{
  "n_layer": 8,
  "d_model": 256,
  "n_experts": 160,
  "experts_per_token": 8,
  "d_expert": 48,
  "d_shared_expert": 0,
  "activation": "reglu",
  "moe_layers": [0, 1, 2, 3, 4, 5, 6, 7],
  "router_score": "sigmoid",
  "normalize_top_k": true,
  "routed_scale": 2.83,
  "balance_loss": 0.00507,
  "balance_bias": false,
  "init_std_router": 0.026,
  "lr_router": 0.00222,
  "vocab_size": 16384,
  "norm": "rmsnorm",
  "norm_eps": 1e-05,
  "tie_embeddings": false,
  "optimizer": "soap_variant",
  "lr": 0.00289,
  "beta1": 0.95,
  "beta2": 0.99,
  "batch_tokens": 131072,
  "seq_len": 1024,
  "train_tokens": 1982000000,
  "steps": 15122,
  "dataset": "wikipedia_en"
}
Below are experts of layer 4 (counted from 0) of a mixture-of-experts language model. Rows are named router (the router's row for the expert) and show model dimensions 0-255. Each number is 500 + 40 x the weight over its row's rms, rounded and kept within 0 to 999. Numbers have three digits each.
After each expert's rows: "comes before" lists some tokens at least twice as common just after its tokens as in all text. This comes from a sample of Wikipedia text that the model never trained on. Tokens count by the router's weight.

# expert 58
router:470449560470495537474413549523524576570474483535529456540491482572506493489482525484511527443536595477569535570498466436497502523509476573549469602527465536491516549533464451529464443531535447528540517515517506542517471490462519473519470519416458530466519431540449481494484499497551490517527432479482541514480447498551464499519535499528501476497509470511489458493522516512566530571495475593476481502530548498470501439519459504516435475501564489464545495523457496516403465467510497564501502541460556481535460515476477531505483511470559490502412475515518542514538448575574566454556445507512438468492397537552498541511543634567542467475553535455518476578528496515533543547509505528425474486474512474440522497495524474549493507503539511403511607469442519538491523515446489
comes before: "\n\n", " The", " |", "\n", " | ", " He"

# expert 85
router:546442588519472446476414504529508395622519491510462488560513541453558488422506508445457519508436478471541571473501377511457521462491541491458394520485491530488525500506465506534495558488482489448537449493505491491518556569470472487491525487495496452498472457509557503461520486508513546521475491453482446581545467537555567531486557515469499512431537452552500476451493478515519520566490586540470435514444481520494427522567472487454538512517539493475553522456460483536480454498464464505474504504473530485481495522462537488522531449549535524461476514484587478476525442430484540467527480499482494563482421540524456520519499546508559497454507427480476524468522513490550469536537419490480545582502407536447568485498521446470450510562476520508590531515456478493415534549520463
comes before: "1", "2", "0", "3", "4", "5"

# expert 133
router:451354526446474573502390483502474564582484463607481455447551462567475502472472516429482529539537506449535575521520482467526494493496428510485483532479464498511502593507458443434501475494523491487445460501426505523534517545442433470508502461462479546490442446444565525500466449506479468471492495500520537480513465460566442548508479548498513478478445599514501513501538399479492468594496555533465496460485521550528555435511426483481528523477512504516485531565462474512401487446517462515498476464470524495534486524443502495489462493504492535535543511561490516527510461521507525480488473533509484438486404529544519519488438560604531468508535540458455501496495450527518504520538486494469476482457439420488560517504424491521466526484432565487510483472512512445477529554453504
comes before: "\n\n", " The", "\n", " He", " In ", " In"

# expert 109
router:557502589499522452517415447528569452576497538511512451480488520455500503423553514432432516474485545477547495462504390561493515478480540459463464552482474519517516455484513514517526537550544519534482497444547471473518537555483491470487514531498493484582456467449494512476533454509509534444468511508498524608564513497547547484480530570439488505534529483545523494454559414522531468567533591518514450503470510462450408469529501474483502594475506491487553528521462548514503472506477462435528499518510528486531524542482516531545549517556575501415482501517602476496514439468469483527471453533460512532496417514509394503525505569545564485473550477525449538464559471487559485493469443446472530521535468493444497430474444542460495564508474495556581519459514429467496467504539481
comes before: "1", "2", "3", "4", "6", "5"

# expert 29
router:454472522452452494499498447515546446531525471564517492496530494537574505413520528492508550511535544474515473492527441435481583513447430436519529455513389439481522546525465465482531537436506531468488505447579612516462581485441459513466507519484458494511517526408478429421489482474499506452455448493536541518536470497451513539556458539440484510435532510453508475489530494511519450487535599486484426488477572543549490399491510484464506470469541523518462506458519469527496490475492485474443505472472506500505518464500547474513572436519489520468493548467539523560555445473562493491447444523539454479511417454498484543510490511478529486521526539546499472523533446444476594461446496526513519408498519526459481480499472526513427530426543479437551555453486428480490431547509433
comes before: ", ", "–", ".", ",", "°", " | "

# expert 127
router:519391504489475435521424445532520531528561447559496387539575532479543479430516528583518519492494529541556558547502423518484550440474481559482483571495485473518531528416476543523542557552460515461513401502500523514505498509491533504470476552455417462528529503470527441537472550486504524518468495467505539530533407488480465528471507518542515529498548504462494539530463505561522582495483519495469420511456476555495505480545446526478545441460550535495532557538498437527496433495526407493541497478530551497535524480457504443481493502577493421501541454473560480509474518489461455508544478468507459542534415517507461520447538568495544436511486481493583517520511471503540548551504409504469484479529477486475497539559586510551474577460518568510504493481475546550493509540508426
comes before: " | ", ".", ")", " |", ") | ", "–"

# expert 84
router:459498547485520544463479476522555516522548470505447474453510519482542450457520471412476576521542510433555491485522551498505502505514448512501524438497472485513406559525435545504420486650484475494485491452498537555487426508474475471490460503485505513491440444507507489467487473486506500507485477482563554517517510476475467503513526572479517416463437455423570461468535451544545463561550537502531423540465468521520455438508450493407540480545475547486541540563468501484557581423459447495470540479479570439513532485517548525433518516451549563476492541542526462488540505501571484516478510509460504482456418495463481527486503490509484490516532477490489502503486542504509497419500530456465424488538524502404425512504467505470498506464447544473562448442519513516503564570480371
comes before: ", ", "2", ", the", "1", ",", " (age "

# expert 95
router:447513469476489549479414497503559513576589471533461471537585510515575493423435527523550523444473519513585548434525536518468536483518513502528461523492526598457486556472458509453473484495445560535464464468521480501526493519439552495461516492471521522521534456502500461577469491507518417509487460535549518520619503521529555509483466544483502517507471486512484496491416409481525556472525572518537427523484470510524450490498518508498448572494478451543507549454469448597478513540498475561551565495452498483576533474481462478551461514518463543490459434491546414524535431505438517496455480488558417468487410451471456451555489562554511463483488499497453505543513555478445492468533500501527529519479490438466479520456522532560548497542551521435470530499447493459464538560495481
comes before: "ing", "ed", "es", "ers", "ing the", "s"

# expert 55
router:411487539439509525475434509523531507536546424458507513563502470539500424495459542447427559501518576469568586499477479496518505501529480534459538518460516539535504521458433508479566525511519499479529427478540513487457571545557493493465488448463478484517551470428477539546540521551529493495433478512476490544520465470492479507478499554453529475469490445423570512515533406512541518593526506486560522540470547433501468460505532494474556485486506472547496497444536513472539567493494467546476469485444456506573517477488491542492455466530497528456498561474519540585448448485506545494405514486518501446467424517471447477522520542540485498556455503456525455507487564503461490561461447491532456519495509429417599499466501494463462473510569504492566534450526447476522491646544527
comes before: " of", " of the", " of a", " of ", " of the ", " and"

# expert 131
router:397494613478473515545380468551512514523511470617515442505548488514494512502555536499481592476521506485544486504510475465522502498519395538531454543476424546506508542513477558537521494434430614522450507490447500496482478561496471453498468442472459523455538499458496466497485452530533480542507471500534525523494456383460503525508473501446508480569460526445477534466507479514518526486530492480545514461512501571477444449503456489492514513544567523542526520581459534492498448473504450466467490463445457464556446517527521490481501516531536467491507541566530511536521415560502473567461547578480493452507405479499476535510508578492480524505518496464515588583511474499464573494509465498438495473476475558443458521471508474584548493504463524548563506547496492489494591531487475
comes before: "-", "| ", "|", "- ", " |", "- P"

# expert 103
router:453431599494489517481410517557535490586488483603534426531538456515497516474461504447479495460477543477566513489459462514475514498488493459548459484507485514453529529531490553458529581443380471468502496501483513508546443495488437491509506479447498499524482524431518511534514455534487462507427531490515474552487462524544531535533503556482450448482453524523559533494511472554484462567508494499397506535535525519525528450506478410576420518444510521544503532503500503428480546486511484515471478442479554454520533451493542547506490561551505520522512603498541465538503478594545498459538473542534457465476425498506449490473543574537480422483582546422470555478555501547537511522473512510447483550510486497421490532545464551529490550475502533523498527502461514474525613575490477
comes before: "\n", "\n\n", " were", " are", "°N ", " have"

# expert 16
router:552487542452501505494371531487485514595475441526420471525524478528466485465468548496455547508507525526487500436519430446515560424496460524436491538460556474513465485444495499472574411517486532486502538424516498455546487531492532488469530509495506514499443469490442445509522467491541507489533419458577486540572474535535452470514471488490496497503505488501493506543535489476485510583496564559397500507570442424535469461530529501486493496448519476497519516497545455446512445484517510517539481512506479482490460444442497566443464421497526506517557542478558477578489430485548534547472572451461468485529408536492456520422515533503559416495502578504457549518523508433511496564539430422468555545430473539527566545490473453510462505527515546472574524468518527487480497520463466
comes before: "2", "0", "1", "3", "4", "5"

# expert 56
router:426397494526469455526396547535470507549544474570443466523517532488508491477463527466555525512514531452534522485565427511460489462431533514460473492508426572588550539472408475437514520546492494524497489548516586456502525516488543522467543474447502509457484419525496501497513467514496463561461515533625490504529494393514503519480475513484466487487549540434515541446572422540483542594506570465495444536529535579483437503551502486534472547483504504526509588521478533495498481451479527555512514508453475490493498477508444529421492463484501523533547498537576528515484425506499504482499491455486494542470424478520436458462545542526553499523509491475490527519509491514437530462501496451476486552453511493416530561507470477556540565545470547507536517440510504445558525570436491
comes before: ".", " was", " and", " of", ",", " to"

# expert 92
router:549532505466484496434440533557472445603557437483497430527538486513551501496443530496447545480527490490579494459519489532472490455482472521481465538434461534507484490441448530507497488574524497500456496464484518502566535584472494536526518527471524556525557449412510546511582426507570497516553520442518510581580528474523551456562489530426472481482487498534485523538553441520485482574487581473502467502472477503490465484562545481505481481455499565495492517567462539486495559508460497527474493434482528467517470497450548528452453427479500494458498531574566511516568443466452561536542503564481443448475414537535483549515499544509562402523508482495468539535537472483529497499453427495467510496479515440465533527526483460476447497479551575517611519434473507496490573533483457
comes before: "1", "2", "3", "4", "5", "6"

# expert 8
router:391389516488460561457407557621572479532413486567507456506510452505511472443486539467489507470529470443553525528510439423477514546565495534508485501477491557542545487496449508537515522442465495502455520567431516485461538533492458535512474499541461531511510446470518437548487504450537500520460511480526522530526467428552511513539477531464480526487478508454517544496489499506545549558481435486510536472466569542534481433496453513492520537509511496580531520553529455424496506479509458507547521535473513491515433515556552490497516523584540572468462559463545552528506501517512495492469520514533456413495390501475401483529478571567500460515494536459484594509511474465491547528441499527470450481484495471509519536490485536491443505449521508578589549432481517483503539568497468
comes before: " |", " | ", ")", " (", "\n", " |  |"

# expert 51
router:547465552551503461563457581503479509502554575517489491539572468478511518479454490416508487505526494488563541524538482537437483495484504478450532523510458547513503518439454480513525499506545546452505486511506530549559475482511498472482544515500486494550505507437563530572496456539455406474488453523536491496574501567514565513457544562414469565456527523526464548581535443533533449584475532496455521494494489504420453464429492535509486475516530489545543536540430517469471536491501444483526462483503529506532530425413498420478467506593564517455534525452550514508438451522506577507545506524542508480524419521525501470535550519514489451521512569524502531446490390496575429545500495436446438493571411518480508475501471530495500556479517510452528480541567496467527499551501426
comes before: "\n", "\n\n", "25", "24", "22", "23"

# expert 23
router:507555566520500506517445479515467424576479459506534502482535544512527528490519462450506488507487572478591559484453443517456480513525428457454499525546493595556567486484475466491498571591450500485534456481551522505493514531451558486467505441418526521497481468435491444477551430508506414408506479492500529498532484481497520531541501503435500519492477507514606552437492490474538476544435553546506537439454597463543540469500446532454471435466446534480549558484521464486473505542582477551478505488440497466482536497453562496488576484548525464439465511560529558540526478520495518508484511500448445514523435525531424522521503519512497458531450452469484496463490515522534529494434420463499427488543467485480501504480489505594415555500445574450551531434536472471499505486505471
comes before: "| ", "|", "1", "|  |", "| L", "990"

# expert 152
router:532508511474370570555425474506538516530494512596468470519495472527482444403506510507479482517477519487535519524460475472475511475495506524542509532508442560521493449530444514476422509522429490470481460526495581460574436467465528411508473432496551497507529520548485492492504463518530457517470495580516576456566437538534477476541429545461503487520482535496498517458557505486458498530496501506521526488487488450437500453512554472490484492440505482520447543557530372495428519434495466507516487552443458496536507499462466486507503464508495536574477606477515488507498487521451531457518505516555471524492394530560393538564432459481485530425518518548483458483463554540502475555426452558497456466515470510540520548479486498488493535546515472492576561462484478449492547572434503
comes before: " | ", "===", "\n\n", "==", "The", "–"

# expert 108
router:457406572481485467517373452478503538558481461529479488543506510559500441457533508443450485490555550468519543538509400478531510497462448481478483529513441499578506548495534501540556490459480459442485477493542460441513460514482431539445498439513517563458482457468568478540533489541442423457467491518549493460575430432515517493468474582464536479499445489481479572482541486546450530601510504529484471513488512537487479462498456503568473443481469495531491500495446492496480483501485473455464473433429548439479489456431524539462456460524551448529500522521507517454528452457589542529501459532510485462476411540514516491508518515543561435550573496495480550532514500539558506538491530454454517498503465426435511504492496514554518521496428522511550512408444502478436526551508427
comes before: "\n", "\n\n", " The", " He", " In ", " In"

# expert 82
router:372430533360480523533390469503500546553637404570509487528522470505555460441521536483490495484516450483564536486499391483513527467502471516540500510486438505503528519516454487428465485543486467526471499503477533492492519513517464451520499532431516533518510475449493457483444456512484484465456530480516536532506533434517529519498492553493503523521542507463517534501554478513550494595519518505478455479514500515490496376531456450551489494521526546458534540486520532477477470439529475567507509477495486440553431458475537466470521486506509485553556523508542517575543485493551531543428521492445474475520414539498452498524497578558496425446487533435519490460560542466492542512530450543491481502448478481410498464537477488521499544488444552558551516489530472468465557539442465
comes before: ".", ",", " and", ", the", ")", ", "

# expert 38
router:393415529437508546492423507550492503542581463574506500513516464478548505436509487466535527496500494454573555465528434514507522480530413527502493429526405531506484545540442494514460463514500481501455467456485539483496485482495483505509514498458510552533541464469491469465481441520481484463450462483522506463519484410517482457471508575475419525467516494511482534533499448502528445545489461483488494515509514548522477478560406503494457508497525549549505547560483553445495531514509440513516489476507529435543483464508538498461479477528489534459479551492473514489552469522588529549473521485476475490480419513511467542488458540559505445508548560454429487430572486501539576514487508509465392622462463500473454548468487550555407487519406590512575472461488481465411512507462467
comes before: "–", ")", ".", "\n", " |", ","

# expert 57
router:436412498457545504555389506533531481547468480520431438540458489552503507430489512407488542496536495452539507512446449535469499517508469463419480483463417497530511526521520510517488431492475491511561511486491582504494477505468451579501472497517471554475498460511544497447470498517494500494535443485549517449549450471501486500495531546535536478455490497559497487449401433464530426550515485535505498500465552457493504446482392442488512483492481529498502536517401475479454514579528472495491445454496542496514567465475501535541469479456483523436495511523474526473494465464602485516503495500486481428413402579494485561511534559497613479471500498457432510508478532551522501514474471502470456461454459451437492487502465418479440523492413531469484560518544491454437456572481490
comes before: "\n\n", " The", "\n", " He", " In ", " In"

# expert 90
router:513463509535501453499425471537512483603488503554482443578566494548555444471482552495485475403565541539466457478480439477491507520506433493454485537473472545535459512551505521471583477498433521441516464478542502424556459502518439511485515555461485517523466474461527530566486563449440448452430570454499521565511430482536451506485444504440482522470445500434552606468493482517454548592546535595472486518471526497535444487457496462520415502477444560541480535474489479427443501466512449518472509465464519453529528477511529524452489538487458507494472541478524517508506524491531516464554471509474465553421428431457453528427536525530539459514602492538493494544516484486555552506562546522508480504473518448476503470467498485501523551454461506533442459463477468439474542515527492
comes before: "\n", "\n\n", " MP", " Pan", " ·", " % |"

# expert 77
router:456411551539473490512445450571580514526469445538545455578524434499470473485545463512532488477476521469507515505532476429484515496509437547538492559528438620530570497483466507569422490427504506460464482517469551510504519537500477545499555480498525525511548441443498453499530464542528539497458499482565536521514411420500548490503489541486487501558538524460482562493535498542588535511511435480511486499504483538519468418510432519482533485526521569520529490580538485446536560483517508484542523490494479461495451540498561449464521474502558483561481454489558529517504469523540448489469552573536454457501406510504463537523513530531517427530528522444509555484519477492456531497473518535433401427507508476459495536483429496544569508502518532584565586451442534452511548546521478
comes before: " |", " | ", " |  |", "; ", " | S", ") |"

# expert 43
router:449491476431476599466416555531572546540496487553508447511573545474552458448526491468519526493538511539503536470481410493471491566553535488531571487532459491480525521435473507543523486510445475467494505519431602412581478534506417482522524437521487440489550473442412490488445508445574479479512444497523558540502491459451538484536530530532476520490487458435499536545480467490475500500527503497474508505442510509528485449475482498469566522527454505517468543508504519437425530549555447517539521483531507497505497543452484440482515519546472566405512547536513498443559478520547522528423461512535420507494413421511416492533472542532495457540470509452522534469518434598550535493541521515487449515530518445453482509518501549547476570536534518534559550464506473469528535543477481
comes before: ", ", "–", " ", " | ", " October ", " August "

# expert 94
router:468426507502540534477442492513511472612503455528471423535522528515464526419476507489481532513486493500528531459502428530493465503475511517399566521462499508496497612449459500517429537454478559487477478505541566458513448526503428460489414489467433575499468425517611502517478544457496534466500502522510497521457440423533485491546520523499483434497504536484488530505465427556518497544516499558441466490569468455473495458533431535566512454465552518520565488474422452501420436489503503461522464455463558524496556498474542516505435456477479460448489508542536476479487449490550508463454512536560514451486417509490472493520517562498518539464579468459450481537478491444482524494480456437452467424417498451495488491484455486486438509513443555500507560469498484511398512531449483
comes before: "\n\n", " The", "\n", " He", "5", " In "

# expert 104
router:473476547454454522482372458514516506520557462589445520545536545543562460449482521485431543523478471507498533514469487445452587520495505485555491513447467473534546512460451516453572499464457499505545468506478590517499490527497541495460450503521489499539547506430507487464533462525535484506484485494538495541546440463540467537455472519474533460512484466452477537510511463509457555520462543496465452463517511530615524454524473546453481480510462575501537525548430432551442474560531432528537465507491527495520474523511565449450530501541504459508487506451544499515506528510533482476467468511431462471482418474518464582521431513562510480556515462395511449518496445471537516473482471549489463436532432491434516517542538466541445535441513534496455499465469543432519532613592420
comes before: " | ", ".", ",", " |", "–", ", "

# expert 60
router:392432587504446517498426568519523571496481487620495515524579471463512515487590560508446583509527468480516447429511486477476525543485471457518540477530472475519559541497449523510511535537474581453462476493437499454498547532511549472491476480460446508496543501502510486514498421490496418531474483502458489577528451432514510541465509580468537423574494472418479536548468493525558559500450538451540481499478514533453481385535464474507533487514570412509531582457487466487522481480534427471534468485458545439521476465491486494512529504530516503498501506485563553567538479565539549533530500469502493475483422538486447545533493526470483480512478542430461524529459489504442516450546449514478415449454491500471508514484511545549497483517520562472543526465460474460441515527466465
comes before: "-", "| ", "|", "- ", "- P", "–"

# expert 63
router:519483545491392469531391544519498496512532488538482440533521469471490453459486527464507475506458498454555584494494477527504590464527528479457459554508485551529511454506431445489447491452447507453540546495418495514485474529515543535459477424493561476543508458512543452502517462535531502501433512513538483563532470485543432487528433546491440474530485453457480526466504492552435517515527540545485466475530538496533496474551443482410498449494521457523499509594497507485442505482567469551582449496496536490572487481419453522521484474508543512531477531436602560494450467498450517476503579504540564558497418466555463529498497516501478504476489493517458530502503487575517557599456451556509409496515545478469431561485541461560532523558533509473529565470448434471497519525486450
comes before: " | ", "| ", "0", ") | ", "; ", " |"

# expert 122
router:468490546471417509539405527545544483521521471535503467526549457525472525471495513475492442540498535477489556449476517482505587455445498513480464584524438572548542480502435434520466574465408521468467479497483525450531488494407504487468481506526460509514459523499513472428502563478428479476412534489524573532468404459488515487565504523458441470483482536468554490417509484502488568548519532470438404485559539503465515425523464474480455455509471464446481509516533441448433527473514460505492518505427558492527472443515506464506444443509509491492474548445564499510499467517437509522500504491509474512487414449548397504514505487500529530510499531525513477492519491515501503493462451501457473403459517409439505523454448544509502551484580512514527551443417458512469592500459502
comes before: " | ", "\n", "; ", " |", " (", " "

# expert 143
router:378452525499444563509441512543502493493548429544513426488550435488515463457569444431490511493484476462527555447491480511489490509533432503483477452498445510543446551496440459517465434498498430490428498430469531488507495466443493513536476452456514557509465412472486453500501476490481483496451473470508522468484497431557466504507486547451501498462497492435517509478575460493526482559531498524491481518513506523580502469500432493442498502437496547556498569572474489416489530472513503518475520482479515431537459536514563483434491483480525517508480543525466501483541448533606543547511520492541508499496415488453456487506445549572518469489535573459489513481557504537528538514497543496486419596465412482493480555499433555565479494517426569488580499411471447455445531475450509
comes before: "–", ")", "\n\n", " |", ", ", "."

# expert 148
router:475439566465518577566311503491475499573521427566493460514546476507586466402559500542478528551524536580505555497473479503511531441464510490517467467503445519555517561515494557474495534545493531511535513500498635478541497479492589491488427527514509481505508434429533460491508457484495497479501468465545527524543489454509495539522464451463478491543536448507458509556563478494524556479501454464505470440507496496540554473513490515527453466452494468505534554550511550454487468527531468570465545507542522507538514484540541496512568517456465494550534463477523499505475484495516451472483471535482473523471409474551495540513462490528508462547552484500579483556515505430485570516512509548400472411547519519437543521533496480511476547478452531479526471464479507503550487572570444
comes before: " | ", ".", ",", "; ", "–", " |"

# expert 138
router:480503541521498513473459488499579544578488474565464477469503486506487467500448571487522460490481531488558500463517502548485542435476496517448456522530461581528516499438486491445598462524540531472447502484522507422583503553469468473451577524464518495446534416509461493518525459465541457521520480487467509554556487497516453459515521532456421536543496539458433547497604497509497574534526492476446450509525478478471453427522522504451525452485472514521542553535533457467482542508506455544505504485512483428559500472444541616527525523476533564476543559460533584542519442471503492491453543503431447474530421502511463480436535542512559481532455553441512536482523570502522531492531407470473578504441495503403494513487479488531404492507535509575568520428492507502466476523473485
comes before: "1", "2", "3", "0", " for", " to"